Weights of a small mixture-of-experts language model, trained from scratch on English Wikipedia.
Experts: 64 experts in each of 13 layers, 48 squared ReGLU neurons an expert, 8 picks a token, a softmax router.
Below are experts of layer 3 (counted from 0) of a mixture-of-experts language model. Rows are named router (the router's row for the expert) and show model dimensions 192-255. Each number is 500 + 25 x the weight over its row's rms, rounded and kept within 0 to 999. Numbers have three digits each.
After each expert's rows: "comes before" lists some tokens at least twice as common just after its tokens as in all text; "mostly gets" lists some tokens that are sent to it at least half of the time. This comes from a sample of Wikipedia text that the model never trained on. Tokens count by the router's weight.

# expert 24
router:468483524490528526526475524514527483519469530469523521473469522469527523477502474515477517518470473476527471474474519522470483476472529528523480470470525527526472520522473517530471474469474474
comes before: "1", "2", "3", "4", " been", " -"
mostly gets: "|", "C", "G", " F", "I", " g"

# expert 26
router:473470518480522525530476529517530481518459533480517535473473520473523526480513474524477517521473478474532471467472528519477475483477533521522484474477528530521471527518475513520469475474475482
comes before: " ", "\n", " The", " a", " —", " \""
mostly gets: " |", ";", " were", " —", " The", ")."

# expert 48
router:490464488471512507515490524507532498491456550489550518494475535475511536479522486513484490498465470480528469467467500548490472504495539511514503479473517561484458549525472494521459493487479488
comes before: " ", "\n", " —", " The", " \"", " A"
mostly gets: " |", ")", ":", "|", ";", " -"

# expert 46
router:485497532494508501515489507502564501508464539476496506492491504475524516478512479501499496530498485460491483478488517537463487491486515505505504494494513531519466533499484492506447503465495487
comes before: "\n", "-", "|", "==", "The", "==="
mostly gets: "\n", ")", "|", " \"", "==", "==="

# expert 36
router:473474526482532525525470525514527481521464527477531522478468526480524519473495472524474512521468478473526470469468530514472472474475529528520482470471525528522471529521475515528479477480471478
comes before: "0", "9", " the", " which", " be", " —;"
mostly gets: " M", " E", "P", " V", " Z", "N"

# expert 57
router:475483523483525521529464519499527479528484530471527518471472523480524523473511474532476516521469470477523471467466522517467478480475532526520475473475525531529470524521469517531482469479470478
comes before: "9", ",", "8", "7", "6", "–"
mostly gets: "3", "5", "6", "us", "ip", "ul"

# expert 2
router:481470507434507523520486509498505453484514495480537506462485536467549506482503487522464520522501509502502448484486533535497503468465505516502482492502560534493497518566486514505452501484437490
comes before: " the", " a", " his", " an", " he", " be"
mostly gets: " and", " in", " with", " to", " of", ","

# expert 32
router:481472524483530525528471530530527483519465532471523524476472521470529520477511473522471523515470475478520476471473526512471475477482528530522484469477523537522471526516474520531474473477473481
comes before: "\n", "|", "-", " The", " to", " In"
mostly gets: " (", ";", " /", " his", " her", " ="

# expert 29
router:476477519480530529526469519504527477521479536479521527470473520477530513480507474522473522520470479477517472467472516517467472473476526529525489471472516532527471522518469521522474474476473481
comes before: " |", "0", "5", "6", "8", "7"
mostly gets: ")", "6", " State", " Mc", "ou", "CA"

# expert 21
router:477475520482531524527470527517525483515472534474518519477473522472526520477511472520472520520473473473519468466468520507472475473480532523518490474478527535517472532520473522530479478470466479
comes before: "9", "0", "8", "3", "5", "4"
mostly gets: "–", "1", " •", " =", " among", " next"

# expert 54
router:474469520485529523527473523506529481514468535481525526474471520476522517474518470525478517525472473470523477467472524531475478473479527527523491473473524522522475529523474516532472478479474473
comes before: " ", "\n", "|", "-", " —", "=="
mostly gets: "\n", " ==", " ===", ");", " pre", " —;"

# expert 41
router:502466510513541498554429500494499491511498561491501504469476499500526512488523473509485515509437487486510475451429521514468488486463512514512507483476502529514494504502490499555493455507486494
comes before: "0", " |", "9", "1", "2", "8"
mostly gets: "9", "8", "7", "6", "5", "2"

# expert 43
router:474481523485531525529470526499528484522475532476518523472468525479532522472516472516477509523475473472528472468466528522469473471479525528523491474477526528526472523522468512530482474477471481
comes before: " |", "9", "0", "8", ".", "7"
mostly gets: "8", "9", " S", "S", "W", "N"

# expert 39
router:471476523488532532525469525511527475520466534472518516474470528473523521477515472522475523524471476477525475465467521517472477482471533532522497473478527531523470527518476517534476479471469480
comes before: "1", "2", "0", "3", "4", "5"
mostly gets: " R", " with", " t", " p", " first", " all"

# expert 61
router:501488506497518493523451498523498507546496567498502506493460510494520536483495483495492489512454498493493487442432510510467499503488531513502482480484493493504499533498479525547486455473454496
comes before: "0", "1", "2", " |", "9", "3"
mostly gets: " ", "0", "2", "1", "3", "5"

# expert 25
router:475477531484528528528468522505525479518462530480522524468470522481532517475500476515473517524471479473524471470472526517473480474473529529523480474477524535525473523523475524526476467479471482
comes before: "1", "0", "2", " |", "3", "4"
mostly gets: ")", " two", " so", " three", " five", " four"

# expert 60
router:477475523483532522523469529510528475528468530480523527476467521481529521480510469524476518524471477474527470467471523521476482476475530526522486475473527531524471521524474506530477473468473472
comes before: " ", " the", " a", "N", ";", "W"
mostly gets: " which", " W", " -", "In", " —", " In"

# expert 7
router:468503568450503524513500572512522451510524519499508504483467536478512607461495493522482506519485495467527492480494550522491476507488528524520514467488503486541473516563476491510476462497491494
comes before: " of", ",", ".", " and", " in", " to"
mostly gets: "ation", "ics", "ations", " film", " season", " city"

# expert 23
router:473474524481531526525468530498525475511461531480525525471471524477527518475524471520477516527472478474515470468472520513469480481473528526519488479474524531517475527516473518527478475479471477
comes before: "1", "2", "3", " -", " York", "The"
mostly gets: " it", " its", " States", " con", "th", " into"

# expert 50
router:470476523481528525528466523501534477510461531476524530475478523477522528477514475523471524526474469473522474473474525498470480482475526522521485471477528528529471527518472513527472479467475477
comes before: " ", "|", "-", "The", "==", "S"
mostly gets: " \"", " a", "|", " an", " In", " all"

# expert 15
router:478473518479534522528469526507530478513472530471525523479469530481521520473510470521474518519474470475531469467472521526472480491477531521523483472471523538524467521523467510527481474475479486
comes before: " ", " —", " −", " W", " +", " L"
mostly gets: " |", "ut", " On", "9", "son", "On"

# expert 20
router:476478517481534520529474538509524481512477526481526521470471524476522521476505469512474514522473469476523465466469517532474470476476535528517488476471523535512475524515471511527472476477478484
comes before: " ", "\n", " —", " York", " −", " L"
mostly gets: " |", ";", " October", " M", " New", " College"

# expert 49
router:501466509452512520504489504510500464497512510473498515458492540501526530483540492509469488555494479475513491488492551525478502497472527507523483486475518511510493510555498555513475492473450479
comes before: " the", " to", " in", " a", " of", " by"
mostly gets: " with", "s", "ing", "es", "ated", "ed"

# expert 12
router:487480504458524500512476514539546477511487536470525509487493498469512513481541483502496503498484506449517472469478548473465509449484523507529502486492503548510465535493491519515494499446484477
comes before: "\n", " The", " In", " He", " It", " This"
mostly gets: ".", ")", "==", " ==", ").", "\""

# expert 62
router:475478520484528522526474527502534476525466532475517524474475526483533525476515475517471520523471483481524473470470522515472474472475529527523482473476528529519478529516473515526478478480470480
comes before: "\n", "-", "|", " The", " a", " he"
mostly gets: " that", " which", " who", " where", " being", " be"